python train.py --n_layer=11 --d_model=256 --n_experts=64 --experts_per_token=2 --d_expert=240 --d_shared_expert=0 --activation="geglu" --moe_layers=[1, 3, 5, 7, 9] --router_score="softmax" --normalize_top_k=false --routed_scale=5.66 --balance_loss=0.00256 --balance_bias=false --router_noise=0.3 --init_std_router=0.0202 --lr_router=0.000269 --n_head=4 --n_kv_head=4 --head_dim=64 --vocab_size=16384 --norm="layernorm" --norm_place="peri" --norm_eps=1e-05 --positions="rope" --rope_base=1180.0 --rope_fraction=0.25 --qk_norm=false --attn_scale=0.125 --tie_embeddings=true --parallel_block=false --extras=["capped logits"] --init="uniform" --init_std_qkv=0.0376 --init_std_o=0.00802 --init_std_up=0.0376 --init_std_down=0.00401 --optimizer="soap_variant" --lr=0.00189 --beta1=0.95 --beta2=0.99 --weight_decay=0.045 --lr_head=0.00609 --grad_clip=0.5 --warmup_steps=200 --schedule="wsd" --decay_fraction=0.704 --decay_shape="linear" --final_lr_fraction=0.0 --batch_tokens=[16384, 32768, 49152] --seq_len=256 --doc_mask=true --train_tokens=273000000 --steps=9007 --dataset="wikipedia_en"
Below are experts of layer 3 (counted from 0) of a mixture-of-experts language model. Rows are named router (the router's row for the expert), gate (a neuron's input weights, with its number), up (a neuron's input weights, with its number) and show model dimensions 0-255. Each number is 500 + 50 x the weight over its row's rms, rounded and kept within 0 to 999. Numbers have three digits each.
After each expert's rows: "gets" lists some tokens that make up at least twice as much of what it gets as of all text. This comes from a sample of Wikipedia text that the model never trained on. Tokens count by the router's weight.

# expert 62
router:551549482492507460559455362491422547513495542516479484540356579404506412574500455478462449427527529537429378441445585539476537522524556519477484408492474479464476546472474561502492449548517476463460476514465501472495494552563549516522475535493578536520526462491445532438407535569456525499497483508583471482446511494429546407440535534518554472509462520526568537508463520495610497528439471518433480464553412531569527533483402514480490593522588494542481475523520464433502519564399439430526474503540529448397501506558587524492550504528463392535482508531536365538492421598411468505583518511445583522556471480474471561532495542486467481441525500518528449573584557491560488551459546540507490403494513480413485577457544496529568555459514570555473474354510399574575553577533522
gate0:616463478523525507434618409536556449591396471481429491534585576540533477399498440473451554536436392503520448507517484519554526499525442378534482441584505451510555507494517517439422474636493486541455476480440528496457539567550529607378481485529555574498575455492472585538544414468392511558460462449586492530400496503579479546426523473488460504521540552568526568461497488569532520539495427467435459473467502449462456417479488475499350396542501453552493513449562523447590543498509408505482449550453533566497573503481397472433535500531495534567416530507455496506528487492519598561538554508537517525540462510500530531515509508412520476533475467466449441574573414526533513481563500450509489465539506454457415538574484462514521558527494471470454571554579488485492512491519554
up0:433534564466451525387582443493486500586478460468514505492496501497542505475415424517475450504440559421447496462542494520562459479514454461501463495502525489506573525554519569517511416543531431580429490448585635437531550525553436460457459601453444526471523576536491559512491554501474442506474512438542470491482497515497444494498557473456513555486507534482543519483480462591522582575570468481483391496467490573572505433447516534501434411460520402575565533549413471440424538483531410442409496579422673487462502526535440521516527544507449440493462460414516453623543464486489475554486540503489543461639454448424577407447615433429515470466483475492521499512475494487457515461482502435567386473450479505437470473498487530516448536523548531441583548454562559445465500490584461
gets: "a", "o", "i", "an", "u", "ia"

# expert 49
router:458422486445440468471524486472395475495577579491437487541455447529543514480565517448495490516495579530470517566578558461538467500467539519514537523448574575519548498450429569517443469517500537477504585511500540433421464623495434444585433515555446530513460458530482465488495533464535444538515496511473480475496544495511522463477438462487453568546474405459440515463476565535475588423504580447514562491510476530501488471509547518446497454489513442456539471518464434447575553470522522450486436471532574496359467505530555433556485493555494461518557564466532398661589474575522508472450495479358433438495514452560624502475466600530583499506572469574472567562558415494585534428545425532447579524453517469386541547475439485502475548435498455498478468459584415502617497550586492
gate3:443445506511417443448610548479602429539544521441425518512482547498432572574480467496588497443523502510504380465551407462478448445548534525382452547545522536557523430551519475614441584365461489531480516533469562493446491477559504466513492476450515498492580479619551481405495523551450520521544520449538581470535489569495609468532457411437544453483401501486507470545482574509516485487464452558474529412519534538490425473473423452604509485467509534486491529528474551435470614503564486482464462389522483469466543558401508456443575569508426416504474528524508582590474525464544546488540454577463503532542575539416541419503497589484497479474512559512525556493521461501509452527449453432509569458394583495484527434437583514489509463495575445537434540501477508420466494469549507
up3:581577408496547556484388455601383570418500560542515464467428538572556442481536477542474443536497496495439525492528479546595577569525485466571513452441527477438437544443492457379651514581545523577546475426454491520547464548411434571585518484530536521498501511438476529645564402443511458453503508562540438532496482432476411522480466545572452546530582489559584550526469485454524538517511546439465523556567490490478588484538560510501465447547512500493495425539557415532525351519402474503489548536499504504508483488594509566497473444498528557466474480538485462409477538507527487504423543414565461473450403470547514584512481456462477552519497495532509460490418538566521569433508507558483502586491495523556430572506428471440521541512430480457528511490444511534502478492532430
gets: " |", ";", "%;"

# expert 7
router:475470538570476479514479576533537376535481518469530472555585444523523493541497492480493502478450443480532628459507537410526406526451473483510533500504538487566502503539447437486511451445482524539506453576490577422455501463395443459500441595488531514430519519383517433475518512505510506548542496572425426436521492521509542485602491541418543577510467498432527563508538486546523492548494476456505469516538461445518389506533539543505536455385490505374433552501533562482496412546633556481456484492488481521586447458523502510513422536386515564466475566504521585436446514482470525538477569560511450465452537522467512465503470451554498442582343515469402427495416551542539586557541529449601458528570516514525457457599487464570411486555490562505621541495431511538400480452482534
gate0:563549466487433532606508401507482434570482472576501552563475527520530487479592430490455480475527533515528469556455447476533538388486461501427530522490524525375526475474442517506442395549460531566540419575560535421509408434507460514465598500415377495557499456472468570557564481515427427505408495488467492536547490488545527507514518515457556550445473533521445450521529492449529460592496417518503573436469492515498589441488470523492521475594514610456552496529536540515483572576507537448532504422517490557461463515474514511491428429531515482470553468460554456527463535453462462516516522614494538435557440544447508638434406481515546515590523531456454485490576442513467400513415490417454450587485453475453521559458537514493398519526591570530507510423415519426448405577494529
up0:498512472434528505535539579544489493466557542556392510490455421478532481490368564551510515495418460425471592425495612587478508619505541390514482529447427459644471441495550406570519573476564472421549536496422465570545588470465493502539544554630538528490487465537487466512512509506522457463591562475429567489401420456460469501512507609469501507540461463443473578538488501546484468490366451515411570577537478532549542610465552515457512544443548385546525480467501537524458499485473466532475560541513447494475477482497596444513517538469466588513458505508459514477434560472516508468532524482489516531576529537478521409464518497475483559548468516549475490498424510557520489497450466615483622515584545607511529514458579450500483538469578406464536513520534493550519543475547495
gets: "|", " |", " ", "2", " D", "6"

# expert 20
router:464490534541487503516490564559529394507492492446561531540590432533513509534489484458482508465423426486547593456503500425550396522465472496526520516467531531549467506576491443483494450439478503533513426588530533452466505455386464462491427598514525516425493526363511457488515527468563519553544505569418435439505494545513556477617490501415514567542491515412517550490543484542527487498482475444505480502549476430516403524518545550519598450446528533400375536472481544512517405525607573476442491494493502538567450469507517472543442531369512575454481551473488550456470508517503542561473554566521490459470535519441483491494446450547486436587353493461406438440428546508537596566543550453591443540566498530541443467605490481565423527578468573495605536508417501489424494452446512
gate0:538433533455447562486495490520535569574468513475530547500448565517508612532476515516575581586570506538497504554468475424473435393468504508432532514397477555559434432560576476541472490505553531453523512525568535467510500442563531545486531463452472525483628442495500482466431509501559452456547505508550469518449501480442522447460498500473529439526493564527624483529494452556531557565433494520499557493534554553403520602433575422503391425527484426542535539518498616524542475480494483361525515554487418487463501507482551578496443529488494567495511504543552479626424477565452482425464446542471500480646506505662508497490441538390522487483494485366481511539500628537585545426458500469506451553428511503485548476451600506485484518495475468506534435497527422544504495510455558
up0:457452527535447473461540486487464535540520490474453530503538512496456518538471501455487517422430545551497516507402504419431473488345590586413502476411523517471495508468491516486481489513514550485507561425511474530539473448544517540403554423529473588466500390424482492456576475517592485454498485439413428509351442576553519528525531572528522514517504512468489507493535454489446518562398480524518460470473629483500553583425507497499489531506458438605463433575519640573519514537500389520474547391577491526472538475548539528497444510502471480462490536537559477532516504528440479444462419501454414484567479575575525583460481554440430565426486573482456584586461554514494501448447550526449383466467406575413473490472498556485486521459470595537546476524508477498573532537396456
gets: " to", " for", "The", "0", " them", " well"

# expert 55
router:466507449476569439490395494548497537479539452548524569444486500453551540438453455496489375517505542518478505633531592495455491473521455599434459527505501510505599487492573501585525502463550468504499429510489460590439478496498532457438503423587533559429555402472411514490566561474510537464536474509593583569438554499511456463427573507524504480431458600523448533505450436404546566454470478507469438517388597574547461561478465491560500426573619514625491564541507502438476444470458512481501422576498556459545492522461401495497526403544545508485523497550500470584563448488407453410565509504540511531511507542519514384458560498467513474380541469522562512414563484555508450444428459521569465482481457502421557460538548522541461486508488563535536557464485450537510463502572488
gate0:504405500505560558441497426466478528448455496496567455535532493504487545506547486468431517628514488593606490544489467468515411438530582533479370468551508556454446482486549542558492503559467549589486475440475458537469537483499439527476473494512579457429479487467479507478496473435519527470618562478557580446576495489469470598516574525547474577561500422548500543509562552524540441449465501461441453483537424506420433508547471487525546525516492493401466487525432465539539495577519471521534521592521459593448506495521542462520491513567469534560534501453436523506499488602465490457432469480396512591553437508547509394476496479563476592485459528563385543574521423500529381376611424438424514562540445424560464505494441436453458454471557505506555465482418395459526564486546537
up0:465403547476507517480453427464525557444477536451562459547502493568454583548576467519433493613531457541519441567551445524546538420477472496529421508540528573486462497528505580585484459519466479527457453498446473564454529482475366470550519498525512537431477453496451521508515484417527538516597525424592588472511445498508471616528558507452435501572562382554551480516469492494508539432429519501445539502555418511459489532551460444470564534485494526425494508499492452497486520540453430482502524537600559531486506545515545474437438567598406557574506468538426528404492428518475417469425477536420462496473484522539487423494489486544449577505480557530339543542517440497515353417559454548445500554509449452545515512499408451448545434434595517495547397492462398515519511517450458
gets: "S", "T", "C", "O", "F", "R"

# expert 2
router:518393512450543471490531450428490543563582547448578450509477504476593434473489515557435529426495462473460458581458460526441502559462483555434599521550414502396530437575485553545583513562540571469524486319509494537561547490483468538486521394556466495492444512514450560584537530548537456466487577569470584454505450507471495525556488474530466374416508552495440578450521461520561573561437490505547508426437440582493478492398506477466537547472548528496487565458493455587516549526488524503557499509517413428522505440455439467584584434560447565504497363472494518599503547511477470462547513489455470521467464448553541480508481510479563463546518559375542508566512512483430489544409528487528575476528505494483559475506465434471629459516539459437398432530523497499529502449448519
gate1:449517485570447503504424498515461489533451437415506548527529372497441484471473458525482471491488560548407478550407536512517548500568657494529371457513500453466541426498482520497426484532552394541491526529527486441512470478437441483517480547464525610523513476438518486572437612527559569530575519494494474529483457614502451503498500478483572348518442538512419478493531545442410492432494492483439469498475480525533503484522453513503423506557491483568433522479563531487450500537630516462487474409545494454547545557382393454551491465520501468479563551419483519549464388618468459518465538519564491463514470560507519486532542512393483475508508472495537487481524526509499439587547628484563559593542611534521478573585565537624517524481430497514502451458516488465505503516588468
up1:553498497614473467533536528517512494528448448415452476584521384510464437544514501458474428448466518570456484586478456452493539503525561480493441514449461490502489501509510481447564517534496456489506453555578442493526460476506516460526476452513543546514480456376487513526472622494571571471500529457484387568421400587444443429508487464565496477415452503524469523487429537548509431439515478456414461474453495563478511471450511438469498581528478472546423569554665574440418510481546491450496463480445555459468495600417441509462542495518565521443528521585436521562480466556484517509453508495555466489495518553517509442459498589440527446527484506515537536386485518419571406551557535489600506659531519502569471602538570441569547530536416496485518448514569553458539547577610471
gets: " in", " to", " for", " on", " from", " at"

# expert 57
router:537525448549494452455542512475472521500463445473450539517449441470446438567439417581494480568575444473532460476467600479512492439441483489453529547526584516594522484558485518489457503527451458421586471487485582484574496450541465477455495549517521562539545524488424567537458519554505537423515492426389520476496515477491539572492569425514455541467490594641403560460476493525446455556560460391446488441580463508497462462568575444549412519594509560532579487554546560497519510448516584450491501519421507524407600507466517428509538530484539537468530537472509488499491456447459537541549476533465460638537496517408487534562480521539533476407537423622389529476449511517410527442527559576563441490407499508520498526521471440446435566495528536422470490473455465563474438573619452
gate0:509474439564478484522559498575478442514488490572574476469443523498430490474486470444582565538555468459476582397529549581506435466497528489488520505489502479591482422534521504520478410586394536528590507577472478406570532509470426443550490424440437506515417508539459462536476489623479402532454484456504552529518588443509455504481457515499472554514477551478477459533332459492428407509469549490517470511475485437435569495546488425454548406476480471460492479495452510446492470445403487540422494496417494505509463544531445502525492460597463504466414529523505542467523511544511456434525463477565580523453485439560510495498569521519544548604509501455570581467517433522408480434547424471524452423441527519509487552529521402611637457442497564483482429497431532533506563658471536
up0:544439614377506585467487510398536495447466509475483566525515453493572506511508455522468460451485500488482462508548380475506543500475505397443415459430563490436571555518535525462499576520545473566501498470513485581475491487559548593426495506537491403514579432424511610497562507485501545523558490577477474556415461519461601485547461521516483471470480373505540531483496528545491568463493461563448479571538531571566446478497509542481477531548539542499500602488499566467479517535556572469581446421489495460479538479465507411438511524424482394575623537493527531370517518506439468544494515527522413432559438517435502593516422516445461540457474510534465505495520501543505568437479501517470509567634493521581458451479543550368466482610530462497522613469609464452497460488482521
gets: " United", " American", " States", " British", " South", " New"

# expert 17
router:489516507579448482530473568533512384539497490488514501518562447519520531533508479468505521478440420503517612469503500432498409543467470465539528504453548524566533496554472435499505451463461507567510439598501543449444522454387430488489421611500508535418476536366496446453514501472539497555542497555405423440513500522535549466600489542422530564537452532421530555510539492549539469532472480468510467496521473471500403547531555538515579476423528546402422529469495574495516396542590553495476478509482513531601427462526526516548444525379516563499461561470534580449457528474484506561486544535541480459454549547470479496477462447568504440567347508468415421432436562506533600539500541443598456529591503559543448472613470507553419485519457569526623535509426516483414485464454519
gate0:483444489437563517562438436445536581373496557488452524496564570466535521495495472417531511542497493512458525486494455543345571531545523468475540500445468522520547546482472444489485582562525481514665431513563507493509455557492415604568554532529604523592534501535514439470460505485452563483492473481486491504567496457396541462519557544380442472439446509457493508588400434536543497533511541582439584537424525529486397565597550553444467513399463559557586444436495508483532536508508463471435551529526508491527450520451454575461520528585532478514526431445445570491459484583408461534537507410495513456539533560530524517523462475478468561497571501508477390430526457496465467425499491416557606423537555543446520510493441512457459467488377496505450481472483544484469483467495416
up0:534397490453570522563471529473518467428464500512467538468454519503421453498440535400502509440452506551499503520494538577449524610471489470571489502464477440560401470550492470506591497514452453443608474603555534460543427505545445573520540588520500512553529498525500455423554471576435446497560548499536524531598539489385538456525569532486473499475512533402511499568411492472478480566512464618469560469442517553509348449461593493538513443468468486496534486501534537477573576451546525497417587435482439563551515445486415573439518502498433454510531459417510539505500442588390464572519537412485436461523550492504511503471474480449519611524522559545556522483537461541410509431539486395528425477538566532432552517483445465509535497438448557451426509375486515536475444433490439
gets: "\n", " |", ".", " In", "|", " |\n"